Weights of a small mixture-of-experts language model, trained from scratch on English Wikipedia.
Size: 11 layers, width 192, vocabulary 2048, 34.5M parameters.
Experts: 80 experts in each of 11 layers, 64 SwiGLU neurons an expert, a softmax router.
Training: a variant of Adam for the experts, 458M tokens.
Below are experts of layer 8 (counted from 0) of a mixture-of-experts language model. Rows are named router (the router's row for the expert), gate (a neuron's input weights, with its number), up (a neuron's input weights, with its number), down (a neuron's output weights, with its number) and show model dimensions 0-47. Each number is 500 + 40 x the weight over its row's rms, rounded and kept within 0 to 999. Numbers have three digits each.
Before each expert's rows: a language model's description of what the expert responds to; "raises" lists some tokens whose logits its average output raises strongly, later layers aside. This comes from a sample of Wikipedia text that the model never trained on.

# expert 6
Line breaks ending list items or sections, plus apostrophes, quote marks, full stops, and auxiliaries has, had, have, do.
raises: "The", "A", "In", "C", "F", "Re"
router:459530491504528516478509544548455575487479451503571563508466469555430553531548507556594485513554613461468539519515478537450480513489535519505522
gate1:508491504561535476517509479406513532508536522414458493507496504530448491503495505502512446548491483439512524500504503527591452536532550479488490
up1:540539530518493515478477463482552519506447487512503480504478541472567520441427496498502533532498548533435506475511526463534498486453543464529479
down1:500516520516467503469562435465536503439542558483471528535493483513489549497523679562503542515571513491509512445541522467486565545488458499577446
gate2:490527474494473495455501479446570455484496469491515508452548460521434521456510486495498508539488533437558505502546601479497467549496516483481486
up2:474519496462532431563469522489492501436450419486527500499455468536515518441499496509535511480502490507478457486479499473494524551438486431473524
down2:515541463484483493459537532604534487428474450479454507501454457495526532516482439465490509537460506492544548538536536568476527522495557472498506
gate3:485499533516454551541498514409502461524496483479466447483569569497484553514455492528471498565539526495479546531445543458476517522626490592412436
up3:558478473576482461495504470511476538510480477488596466494506487507590474474550518516442473537409485495533539499464529530483538533431502449506528
down3:422474484502530582502469469479516520486444453490493479485465548586488588514505466515550512473534487430505531547433521484577522434464542474448553
gate4:525434498542521482492583495531495458578514481497502446443488534471484501540472519519465508462445521458511507539547518512504494465492470475462474
up4:492528545469461442459489496518528508467600457543442510514523413470534440518469524451534473479585436501533533535551504493482536481529524465510594
down4:586488514457511514586447500491533455444463529490464502484481491432500464479464549496518436549534395455515497461506452507509548478535451494516461
gate5:478505466440491536411439528512478470467526490514402516406480484543499490515547488482462469534532497476449455530473493476557502505410483599500519
up5:527475512530497487580543542475495531523471542453578485555481506508520478496475516499563438452430435504503477464508536500468465491495536474517522
down5:510469547500514513524460490468512535553497531510480524566451430499467526452475591463488487508418495474500494532611522496490488495492480497549500
gate6:449508433543461552585517487472522488471461473456511523511460385502506545464414481504483483401525499522544521519537501512479563518545524553523449
up6:546517521447548520446479511450559487482490491505488450508512419500471514570469494456444533577489553527536581510485527480486518488510513502495534
down6:552521501476428606483469500553521516586521509453539475503480498495541500491516486439492422493430519517405434476469504457509487485555449530447487
gate7:431466449508489524497510445449441416475498465510469482494445494539483549502490505480436517530533495476425479534522495468515437488434514590474453
up7:516520538509409486526492442433508600568477547449511479525453481483555501490454484528555574495453485508516545442468504588531498490500535461552531
down7:482538504530487575495499489486481551514508553530470517546425466579508492474472474438504472509463450460480522554517543495482455483462524507455488
gate8:476550620447473499410509384550493518551473513527514490475511582533500497464503484479520458576539450529504510459464444518466442488466550464522489
up8:494474575502523463496511499528434533460444535468566484535486508482579547426526515479523466431540478485511567434414556496537574556404525568494565
down8:580495496435446585514441503468575503451453516550496558512477519437488443578485499489426437429525462455485503457502462562436476545518447511535433
gate9:448473538544501489527562473544531564460465480504480479500497581477506540414531500498531527496475533519489534498491481536489526462548458559471469
up9:511468492494456482489510528549565529590479446494467486468457523504552516439487512479554499489473534454446457488561591471500574474490408582534483
down9:462495451529498428526453466499477410544550507494505444538485504468421579447487468478555501532525539525552482491510483527447497446475457514588537
gate10:561481558500481579554527528443549510537526546472505416547489489494490484514384485522510553493477568551528534528480487490510540540554398490500473
up10:542437525476487540532583563530494508479556493539530461435484534464539581469581497447492490501496510485520569518511527438498497466544501593489509
down10:510529477540468464473584490454480514546575453518525530507566531485489402477532607491526511490408517511534471516495495463546487584493455494451458
gate11:558480521444443532505476521535467505513500520505460445426448540443482519466497487483499464530451528462547476535407607500484528492472460532489465
up11:530498528481446528495434538498469534537557529529503517539502523430546474526481445501477534564535501463467564506485549496510476457501408426561439
down11:499477445551550480485484485492417503483439477457500526497549574499461539571555467570425532552502545571441507514493529513458522439495490527539484
gate12:520464484505476593489456507499476526495489643480521498493479490504505548471503453508509513446523456458545537460503467434492546534454520453447454
up12:562531519510531527531506498462471516408529522487477508502453505475556557492497484562553472475560408504563439452466453457470490504498556540487488
down12:610544464528537521567554424470528448486466466502482513451518540513500505441473519469546477523455439503497477457495490520519559479542462441523527
gate13:452546473540494472606448512442564527513521429447567422497484506490513503545538515538500501586411608473498494550555500498502539520566521443500481
up13:619450565491505526504512484496490477498518504486503549523461472496494486535441475486502398435539443476552473485448437421462450496478542518538496
down13:495487443551514600452462420519492510451443555516516468476466503585517573520488484566492574461525567450447455488524424553504462536483494533507557

# expert 7
Bare space tokens and short word-initial pieces after articles or table pipes, such as qu(ickly), imp(rove), cl(osing), comp.
raises: "en", "br", "ra"
router:473549513493475545472488509495601438532530510494510435498518460484518488467505504470423503520549539576428578576478481495561512466497473432520553
gate0:467462450483471506505506444504511466496530525517535538459542555559477516515506489512490436398565514520503521484445496477469501549581487498462488
up0:526508522526528485430412482368487542541532469423435525518551443519501433568528485533517504481551459508447551503550440481428563526447548484523548
down0:523526523487441494502543470485496478534554508536454503457547518508466438497408503489446525461439587468533492536515510528512499537463489515507540
gate1:500494448556508481500481485505470540486520400472455467434423474457487575500592515502528440541496449471493566442516445548534478434455444477438542
up1:488424479494556472575556568417520471434507454513490465511497534513480589450526493459485480485524495551472560426485511438474518493475474452409444
down1:507509539535550440485564493530560470516504478471517488462562450501469570443483550562500461504598529541524456496439524423458517599491434464495559
gate2:426434523488406447518510529515506548560583490529450470461515505483416490571516495557524479537555485512495579528529492497521436475429476516470521
up2:471423462536443481563530491501513555542485487517463424476490575451486591558541500551485422507521524525469552527498569481543510487452482456400471
down2:494495502508468512487424487533514486491538527498528545503435405519489519468535531526544569497524492513441446541495467484511481520478534504469540
gate3:495420511505504490486477453538497545582530495491534482462590556523506534512530482505475447486510593507498499490478547429524462461556559545478468
up3:464518476542438475552531465464496532491434499511472479513490565493482530507436496421503541478533530511505536485467540471415460506479511520509522
down3:480453504488535483508511476524393403553520517472459495476502541508528503428500443488493476424458571481463403490485490506495495474483533485530551
gate4:508545514455522499525464517468445453490440495411485509477502524440511511475508479472468516478477471492478413441452501448446532483554430562497487
up4:454446505598501560557438477453573546533466506442426412614585560411479525480500528537499518543492462517487512510490514421443463519505507442466508
down4:471516509474477546427415474480473459472560504465465539534474454539436493501493476507476464448491483517478545496574501447483542436416536498501442
gate5:553419491552518394453569445505505495487469445475610493493483507523451541487506513422490466523579493515442533505464465504493556479511505508441495
up5:487511519493498472487577527546470501477526514473515517557454549573494520468530491406470495505477534544493395535492414519482514415528509511529485
down5:460529526506499448484489561529570567504471511425470539553495467498545527515500506510503537516496540579520569508559520457498473532484473432481552
gate6:531510577488376524531428485483524402544505517539442501476498488491519478539523486497563500506485433465487510562552491493535476441520514510467513
up6:515474432510479493485510491484484520495508486489504452463472487535481542436531510493499535465536508515438510494504517526569555572512452487497462
down6:507439442467533513533463460512593495476474479634489465500494532520526517556478463492474532451480454417472448487470501575431475482583555527446465
gate7:476554467464469473460435501462522461565447519423494524542500528517521443530523485569524507528469487480448492495553583456519432486555600567546486
up7:451446558503510426533532603481512546504452404519584487565457514458499558461473502527507436492516505509514565473484446514524512513475482477505479
down7:537548581509496483577485491502490502467511538459515511485493462541508510454458420515532469532465541417522512500511460432476470498532558533464525
gate8:497429518520520486552394455465453502506491473404512476464563509505438510475482448508480513522488511481519447436515479436402510538527495533526491
up8:553482419564497589488587525486519503564506471474532446468444494476439573500573459535514458471518536488513533503496488493547512550567518449452478
down8:520484456449539515548512545524455456551487485505580533455520553511509443541512433536441551447520542534508458577449466485508459488523502544535490
gate9:538511459562567542537435525481472547432539488506524481531534472447475594581462462480516420380492541520504443528494486489557536521522483483550431
up9:510498524475512481517513491503492521477476524436460589534553514561546494481603483450505432494459536496523478394469484468492532419546538605560515
down9:567499449506405492559484529503396515585510451585451503562458519498507450568537473480494480485507560472407478501456468476545544539509546513570508
gate10:493566471427372438562558517545461533446483497505588501457512477513476474519514509458540488479517518476529527487541528497529527521540487478565461
up10:432535544527521525423439468503554516585466528550449518537503458444543498499470504578506542521425540506484463541497445508519544469490555539529521
down10:443503535552492487503492554431470518516503501549453526439453493505513556504504417502543507513430537500529585568512525530514437518520461531516542
gate11:418576492562521554479471508462456479573521495497443493489545596466521536537533464562492475502448506504502473489522459499444395504516538481572519
up11:464496510459470406451477510513475551507550457489518476419502484455530511534515498493491451469444560462480521486579556538482467398539506525450512
down11:511453496522426505539504476415490503535437508520463460540495422494445449567498522397508536517493546491420565530509505466510503514537582615520433
gate12:556454500518375509523493516514541405508454470520511516459542532527479482580514502456488537561503489498484457579513534519520471483534534532491503
up12:482482575406483502518500563532541441504498515503533506565517488494482455497451485528526489462438519512517474464434506433515540522523528417498499
down12:532508518580527473471480450494510496409492521545483455461548456544469488470560456532498524490497473451470533455469477487538420442575523501492583

# expert 58
The word in and Latin-style word-starting pieces such as con, pro, de, su, ro within words like microorganisms, promotion, constituency.
raises: "st", "script", "ll"
router:484466492456484633487532565545545521506546509479552573465562453492508456506539492443473471513508525443476504488504499550576545592525405539467458
gate0:516468587592496490556521490527547437567532469503496531481515452510478493577456474444414524492510554467551455544451480494445531546498567456415538
up0:467502538466547537406606485505530522529500599533504532491584468480492499453482496529533461542458481477496466448491454517534454481505539576547510
down0:538495522526413500468398552492439498469521541528458449514492445565522612478462474440480492492452522552503544533479482475476510497510526492521584
gate1:464565565504489480447460491554522546467530529517489544527527514545460509505499483493584482500525440500508531513478566509532529491515476459534491
up1:470522396444469452465519531472489501543517442439515501508469456517473477517532510511480481523521519509439553486508460547531499471467493499593588
down1:543433532490489520504554473535454490493549494448479610459525495456511574491471550450437443467523512454544528482463478544503529537546498477485536
gate2:545516512530479523438444426504542445510536407485462520503496470464508507451533460458447522474549513456501401438438470511528509513517498514531622
up2:490521486450508483533507519496481535538535595556486533467552505530493481543589492595487522579478434491547446496505520455547468588525533549535483
down2:471502439436497491473493536551496561521449491476515428453519490473538480536493525489531547529475532519553519546492509419460535512521419509459609
gate3:496438553531497531577527538507486520520494447442500391463547471530482511464541461497480459527513491512473430500531568519435449496459470396466433
up3:525549448536493493469530510456492504509480490418525485603516524500535449495480490418501427530498505538496502487516511519509440491583444441528463
down3:551518496461459564406574516454502484483503539565453518494578486429453545462426446503480533586558500468522464537549568536503575512467525506433476
gate4:575446484500431485490515465413543498603524428421451539491491533509484485480533423484504482498503503521460538499533442551519464502537540503547503
up4:454577502468507510527477467553521575532500461473517509475549563540483527556511499464419541506396499493558455497482468470484515518517402505425506
down4:489529462544495465464482506531456529586442497460534444437488452511455527517553504537504536503538478504523564486473526509563434475452551561539545
gate5:468454523532496470497514514503545460566473494460465516527520421485479475464582499456492516494454494531468473531441494506486533511473565476542545
up5:545449465510522515596505499472447476461453469518558471512508528476522461503385498508480493476480500460522519457556515498490563508545520456403489
down5:464395490448546485485462495517499583554529528547455545539512519450476458441475479489513509520450515482501471461454598555505588482436484514579519
gate6:484540457487528486496508500495496590534521545546440544517446533491498476425461488480424396473493550508511517500605528524569513577451504518531499
up6:569489510465513498462533458539538504565488488483532469484505558468502483520524506442513443492461568472481474532534526522537538449486526497470476
down6:511547504483499496584540470493473575502567477500491561559419557498462434539501459482470473470434450512550500478496542509499589468479450528534492
gate7:598459449518468580514526482540480498566527417413504505468557513492486500477460434457445462517483543461507506467469477512433491478493475438475502
up7:447475549423487518444588456512531515524476452535517517428489528464569524507455520448529484537555481547504547508488502566492486498493465566512504
down7:530564539436509465523488519497535496527484559535466552465452493427452443422455551459575465564520492485535374447476496550528514506469528507510527
gate8:530506457485490488516439548508424464428550459425457530473450532514524512485534465476536493493522463451451493434490571455458413470457458542484490
up8:461468448505519559556425523454462480567507529558506451441441413486511490539484502483529565555540529550506518505559513495500495528482517584471498
down8:478556473487488419563433563547478563517548536518517441520579511518481499535457507518507464558562433497479483402506456525510573508452557452473515
gate9:526533542491459449462488455510494509554566496464533471526472514482506489430475475580508483431549536459483447556493526512473515459486546493493512
up9:561535386480457615526454520573426513464502496514534528533484418544518503504477474498489468456533501509538472504463504399548506503451482514498455
down9:510494507493499505499462540484568601503462552450464474512570483507613436514516490523515457512462546457563424504433498493498525528504584479520527
gate10:476494481522463484486500501466525538536449552529469485520478502521493471537531496508499507523565516532501472464436423507573481574510558523427487
up10:491415499438453500451456497536514495531366530567500467525522413521503424543557489513582512433577488503479482521453488469499494558435555543476510
down10:507484514523547554440510458420483438507521498535510545498526610458522530548528489501530552524457459485446466564500511464465437535486476513547495
gate11:480477480517473486479396497500438496525511549503480519518495513460555453512472503464516500513517521469487545524501441542516477495514437538444534
up11:491553469537515477476549525500529498529491506511489496520504498487450461436513502557516458525504460483587467473526461471494470485443519427612491
down11:473548472509504525531548484504435487461516402465494385498446467591419540498518480569498527471494486517479483529496547495487495485525562506516524
gate12:494463572536418563504489491459479463485469469511495488441551396550498520448495484472554530503612453480592487475452431503515510502482496445467524
up12:471464522520477530509418473463424454457522453499519503394530533493513434513487507517536544547501551495489509536458596546530479537482455511520510
down12:392487459444456462547585502481471534478495512484469522536550464488437527496448471561481460544570413530499535563473534574558542457489452471527490

# expert 0
First capital letter or piece of a word at a line or heading start, such as T in Tropical, S in Summer, E in Earth.
raises: "ron", "rop", "r"
router:486443527539427505503543538463467517483476509531538443520524415531536449448468520491554505405537530489448497492535414490494532492603561480443437
gate0:490490474511524459467471496517451600556497510504519541461495600473451531549512479490473531548513557484471486468464492498510464575537503428536530
up0:482475489470523427514505491497504460484532519508434509461438532514427549423477521606489460499558500568469591456453589545554471554432511510467567
down0:517477465471493482513497507518540538542495414595516517499587506433481477503466579506589535484566547471530525424518482457517515546511444528481570
gate1:526464482502452525522481478472528575594495528504530418431503491522547536491419451478495551469489548519518490481510424454426514457506478546466437
up1:532439423538489445496529472534506452528510559596502405444487507522517521510487517467506555538509537530496492493471567433456529516502503519412434
down1:552466567509460536508459530433480477540521509566464483429488462549529480506471535539532475439493532512454500516449464493529477588483565555503511
gate2:538526541460414571478500507450499491472516476450444520570492510472497423521447480564500489458461549485515509554516511476491487505470485451455436
up2:462473462528501447479553505493491529566542472561501548512537488449565551459526495499492575500474464440522537460526445427473444520574499520483528
down2:507548485498407467475460493592565537431487567534456523443525564554504501509502537497481439495465472554579481471492507501522492530485551446509516
gate3:521557478504505450436518527488505548424550547472492443548605532574521553510496495560535489491518525541491494483507510500515486570477472412481479
up3:485469461566551500477472514584475545539473483555484458459479452466531390465534498559446531486477442559496528511485443461503465419498558505539473
down3:506485526503518519549498536511464460500489500462416514497470546499505497535522441542519502481450559516518502528454450533487469519463560501463467
gate4:503462484539470521476485507495488534516482414563510516510531508480570494538515466505515567511470609551461456548493436466475531527493577515500428
up4:483543492586494459498401526459475508476525496472447560410502545445488506435475516496492478512502451536508477501566521511452471470497447547585550
down4:530468517486484453520457509474438459524457554554445493512470481583443511458459505588415457507486498488429499550588478470500526542463489443567462
gate5:580481421559529492432524455514459496578597551527534425502472484464495548502568460532521541584537501512482505500514450498540438538514507465499405
up5:524468567444540491539495496519437482476465485494521519453545582551435539466568471474494514494491449495541503502481535537471477461463460547404486
down5:484513476540490522484469532477528539473502468586477505497522507518464573525504479568525508393530510488451544490453476426471489540465441517526565
gate6:508491517576512512492463551536411490540481492493491472514480472529496540529503455430494562503465539467505515491460429478422527507487551481552465
up6:542488526474542433458582451472543468483494482517486524462525476470535479502518505592577474472618470545577493507442496513530476545463477493510516
down6:446532487495539512502550428463556532527522399577514512427404474536511413487485550508461496512586488541516445495491465544547498475449508496477526
gate7:530507494557482508461510452444500467563528440489488484511551478489583532505536456497503526497508521524569452483557536475424568480493557465586530
up7:536420471520511514522594546579495554523541587509526418503470548516480566460540504488596493522524504496511480522513526448526460493512508502389510
down7:572485476478558537505435483501516530474471473573544449483421545521518516495445514568550477494464552476573555468545378507531494517589479491491531
gate8:567480527503522473515554520428541481500533487458466443527510530498470527544504473487479541514552488542539517471520521436529521544534555456525531
up8:420495508488514495491570535486513503499421393469450551535495494443551543488495512485472491476417525475501452473526439496491532530458500539620513
down8:513492474510482478517481439472452454556531515471508451554494595499413484522458537521498513495574486469499521473487466443437510496480473479482487
gate9:532420546430529480564534523484544483487573516442515480539444512504474489493498504510531484560447509402501569512448425471588505554576483462411540
up9:567455547538495501499550490534497472461510533532521480408488468478468540452543488430493639571526503500446437473546492503573509518530507449452470
down9:521519582482495490486522540478493488458564575584498468471488475533467457430468585449490556540529504456479460432533460553452592515508491458465515
gate10:485408517561469473467449478532447503489506500515551428503449488518529496473532488489513514493533508515473484507500472431507477459580530542494566
up10:497496529462422537485459506529482539535450551506498437566561542587500480448477483474519435465530488574533481523433529423491477501502506440501475
down10:473518515503441500464482556560451504521524457596522443517543520549448544445488493482512568517518470520504556481443519546467470512506585572470464
gate11:489498482478481506522508482457469472536520439471422471495463534506520476541518464589486439493371472498496493509495451490430517461486495538512479
up11:500498458460519520517553495481547475560481512492431478532476546493506462500525507565496548516422480485504544455473407528525510542523453425443480
down11:445476606524500500430556497505486454489468504533420566493463471563496474429491446542474465528538468550483583532429494500499499546433524511560546
gate12:490467471545458528520503441439504438534453480477456517436502486503496440497574467569442500449505491502559466477496541512512584503487512516488504
up12:482461493474539478473517547507424456480494510532485450466438509420450431490541489480448532516536405555464488524564479495442482526507517537510434
down12:492450454492501484500578534515454500533521477486453504473426512551486487496491490492480453461534509465434492536555504469426563548532483541577498

# expert 27
Word pieces ending in or made of t, such as Lo-t, carro-t, produc-t-s, plus capital T, It, part.
raises: "ure", "ric", "te", "ter", "ive", "ina"
router:497438452494485491512508633493492571525493473537498518468469482517480465454477546527559525425578414560450483498469453498554511498542480475446582
gate0:584505588441502554489549516495471542560541568445481474505442450562485499506463459457511562482541514534490595543455489509525514527469533522480457
up0:462604517477568489533528480444486552528441478545482522571513472537510539441508501401487482479488465514460538535536462497530400479483559494441501
down0:473448463451483489571485470519516456484483548528562482470452452560501452582453531567459496473568525455439492448433489540532446473557489464501530
gate1:432550462459472492527550542450494421623527536486483484401456521503461492559500494541517572559514441504445529474552440516526467467558477459497537
up1:513490385455548526509520525589571553509482546509495512521462530605523532487537474510499488523494477452481489446510531537494468482472547478434479
down1:504409492442492518532443536519533512524511529596597503529473494516460526565563516441545512576482495558476508457441464478528604555399503480562518
gate2:545495558540441519475434519502425553530517532469464533510508464585469449579505458430529405512575471528511550530457449475552408537559503447500493
up2:469532476517524442495481465514547498472479498478523542486544471428564457475528494490458530586437548421504508537575492519522541476448491538520494
down2:449463445509467490463539521497528493517515582457497527525458494564510521510470524554538468509530431518476523454504488537519530530482497497480534
gate3:506491525472446536483411539479596528572547533474524461463510511560467496453506466507541584555488423522515469508423477515543470456505513499459520
up3:432558459441474454500460574481570561536515487477484514474505495474504496494495508515526594541439510506524410486502475541507529441491449549496510
down3:497515489402461464495533531522558500424568458506507549476497494486555555520497520527519565469560494430469550462475578505454415473482562496599497
gate4:513528482556498484580472575487504426486534485512524470542548473514432488465527469511526504549552478455512565517501617406470473486472424534475511
up4:521530547479472511527510454492515595546510432494487520510439422450536489574462494576516517532493508489470512487475437558422458486491479561577466
down4:486539489457425500518524500473436490426510521538512511535591522542499520523541504448528481536451507549527471462498485590479524488497490499453497
gate5:563566447503525554446433469531478494562515516451545481493514541507507556558514459498515464510474491533541499530475508479538485536514511501496487
up5:543420507529503477525553447488521488500472478545470479544440452430508487501552513583438451523429459490494496503518457608457528519498490473554520
down5:562484516457580533487571530579554546446517506525508469377487524449496550460522509469476460495583535526513499506455480465541462528576506495549463
gate6:455473510544475491549499480540484495528467561521484505485490477510497472531548451441494467502504456495517561438554510487486429520519562430484465
up6:464508506510548428515500428574539503509454543507494582488466547608564550492510506451518468489501462452506487436465404458544438449487569469455484
down6:496429513520509555468485527516501451506534527533480439466530433498527411447446423523500442560515552487493548447509464551437503500482508463545500
gate7:522550459514508582526513450513490513528533447444549486544511475410519533484567432489510510525463522496471573530550472540518461443499550553523470
up7:519458456528544487521529464495459510490526435502495483492464472491584513521496534503463445513533503539432531525441437530453491515486571412562533
down7:545503521430533548546487460513494495520487507536501562463493536513442509515590552536499483468485494481438476453474584478527473537534477443549524
gate8:514493549454430573511473573495482469582525507481510476450499430488461508555497471528518579523406482459456508477473496505551508532503496517462535
up8:467492500602492524534514502513391496512536474448505502582473429464455503560493508543485609483447515486518504523558459521523542419454504450514494
down8:559550550515435460512454535444550524496503499468516523447504564500473426490468511484495524458499449414528472540504436509499495523544520509459483
gate9:477501595468525520506443495541536522501478602490499513471413511526420514527506489428542461444573467515467526500441447506553391510511483471460494
up9:525508664518521485480518524460503475492478441493497494458523443439550508530480513494548536516516456489481412462515459533520485467484522540509577
down9:453528507504499413476450517548561463519501533483562495478445489590506498468519533477531498530545509500427398477476459472540495529522510509551516
gate10:504523506485500480526555528472489485427461482493535442499518475524507504465476496558576453512498460463553541449508542475535500536500417469436525
up10:541492615512507468408535474555537476430484497498526546446489491491513545565427498563500569466492503439473494472530523484475456455510510619556480
down10:541515488466468545525480467488569576447532498462507474513497531576458458558524448460488520551431500481482594437490491501527453531439531511484452
gate11:557536394522455502560497497463482477507569487538507493502540452530515543516505478579504518525501533437530503485570588515418521517464505525477511
up11:584460505544500450559475497489447530506502468499493587496490494513550444505512485445468477522504536496511500543486527517486561595503485510495480
down11:561500474544446473495562494517496522509445540531473531448558503457455591448472533464564549452517552535565504539553511516463479504588514487519441
gate12:515551588458462552508469461554514518582559514467516496512533501517487478485543438435470501455481499496561486524494489601485511392521558453533468
up12:498483425517505597497477490427513466478509537469498499507505508449422478492526452553478514550492548468548540501571591513519484491452500483509424
down12:487548488485606487554427530500513561561481483445502528439522514454495461569518489445507570503495490570496469491515375405606523497544486485491539

# expert 11
First fragment of an ordinary word split into pieces, lowercase or capitalised, such as he(ight), Ba(sin), c-ru(stacean), la(uded), ke(yboards).
raises: "tt", "s", "t"
router:462506497570484531547481456475484536488560460466565429518495413501538483501519499468548519444477544505490543425438486476449552533496466459465484
gate0:471451471500529468495474486528499449495450511520458525483507475474515443528452464470516505523521464527460506526483514507466482492467414531419549
up0:524413509517513572521539463492472510494457433458458554492476521533482503490526479504564551473482564489442527525519484508468534485465508521545428
down0:568594611562491404466546470490491517523544503542502530454433498485583505497484548496522497494429426479521485525529556508507469549512497557497465
gate1:489488458536540545468459525408487543451527489460549479540512489452448464536477494477500491518520540495511455479513451432497471465450442526469532
up1:489522528468537461463548537515503496450561469506417440506459480551606480561429495493501453450471498495464469508499474426468491533433519460516532
down1:557452465416427527502541561455545482439450597438439500509462491567586512483508496521447525497491547516510602473453494507546525439489495523549438
gate2:508444470500539449525512545498499501536534502613508477481479489515459438556479540453476494508519598526563410547481539512479577509469486451444510
up2:497427505431518453481564509502531471439470517471443552576521475513536465463510540524508429426480444482488480476514445510470451591520536491534481
down2:503463470535421521549424504491553450496416508513471517466556485478518535588509429488558548507516555479421525477546544478474467475506511519534545
gate3:531517438497524450502498519506537516568475485469475493478430508422521416565480471540590515481588508523515500426495534519521408463507457550469501
up3:477542517527476530522515492437480544503570487506506493508425514451551537512486488507451521498488474450502519544520562482496392542453484423558474
down3:414521392392551518491517523577480498546523527521441510495525473448580533507511515524534553463506438481568441448489482540455477469461454487479520
gate4:534430450547498498439488514525475532496557472537488509514501527464477465428587471509484506504528594494558529500513442520470525527480567384505558
up4:471473419519529483512488478480509517488466427478515411513482500467499504525475512541570521520483515518456501461476554509501502467433469516537482
down4:553495405510481429518427526444563505471504471461476554548487441467486526526454487465419521395527513498421526570499536549484513501474535509542504
gate5:559460455488502496468464510484513471481525498472530523517473511516491522531562504584474470513466562505488541443500503486497549611511480542493481
up5:473540516479509492492468514466477578522546440472483470553545586518502540456515497457535507523519511522459421542537543566525466448450496528491505
down5:510517468592472469539559481574535550580492449485473482459529487531491403484549483448529476511476488473437515503526548486465530500506442526489579
gate6:530545498523519466485518509565542515514508434545562513479497479469447515550480504514477479472566449576454432497438473526498519520455447539493515
up6:492486418541546499486502516517491476484535528491492546451458531550521463495570483498568512499501459458446544496496533460555462467416531523515471
down6:529541495512565589538548415556472537552471531506518539514480521526504479507525445529552534434478526492488546556608562464497534454544549529575529
gate7:476568456497541457525498487507523506486524474542513445502451491459523528533447517583555510522452503526460499468515534534495484483519534526488520
up7:505462544504519547562517495460397459420493524505500528502516501522523507429458499503474434483556501471469385512490474455513497467493513517580456
down7:510506511474485536599465472399500477529477501546508471480511520533489464498445535458474595567515457564512544506506476521491495541493480495513520
gate8:484516446547553482476509582423499462549498573440490502556539467521545495559479474502602499505510465460493525475501505476616539545533463427474500
up8:546483513510497461522479558501516493416530530504529444478516447458456463509425503550588455526596485521524499498514500537537569463467490526426502
down8:455523466462556480538523506499519420459526560551483483529572559538504530542529504513589546548479555512486453481534424426538501488486507533493538
gate9:521446449574526478479579524483513467469490499423513441443502564507465518409510490439504546502545500502570479453485492476473486484581553454505436
up9:498473443547552511511505557429424519493520487521519554568457529494470493488474497467516495500570512508585548470517506452503481477506540490554426
down9:483532388450448532501559467615439474496473438459435523502439440472493455528483531475515534467498483497518480396501478440464524546470478494510461
gate10:507486492554496516459492536450514594506499502425552436503513521535473495480451495510498437425551539441592531528507473535481522472539449544502435
up10:502504642409560465447464471555509442561478499491530526459554528516535526540468522523484482522514483594429511487480528571471504518582518450469527
down10:495555474514523494498467492573462473495515455483473511530513452468472540529473370513462509391468521541451488553460515535523443532505510509497464
gate11:498485545530476576472441490395457503449572519501512513507511471426467507558512463460529520557544461501518462531526459460528480506438507512514515
up11:513490510482530479445454443477424543478437563486482523522583564509492467533444497515505478440506533419465536486500518508525534535525529555553482
down11:550501431486552506484533481510452428539504564514440454411438528465493452603541536511515527517508510571517513466437519473524451471478499452533501
gate12:561424553447456475517509514473450457539519450492449523438479444523549509491546495455510541462508481516493455427535512463481509481565479526514545
up12:518487579532512505463551459571474519527459479535487582477537526548449481558508498527454543460540535506458553492487510427530513582544522438570538
down12:463453600537435497446584465546466491473444531466476491466460484480547544545568474447466484508500443444562493565470540500525512488488498509525514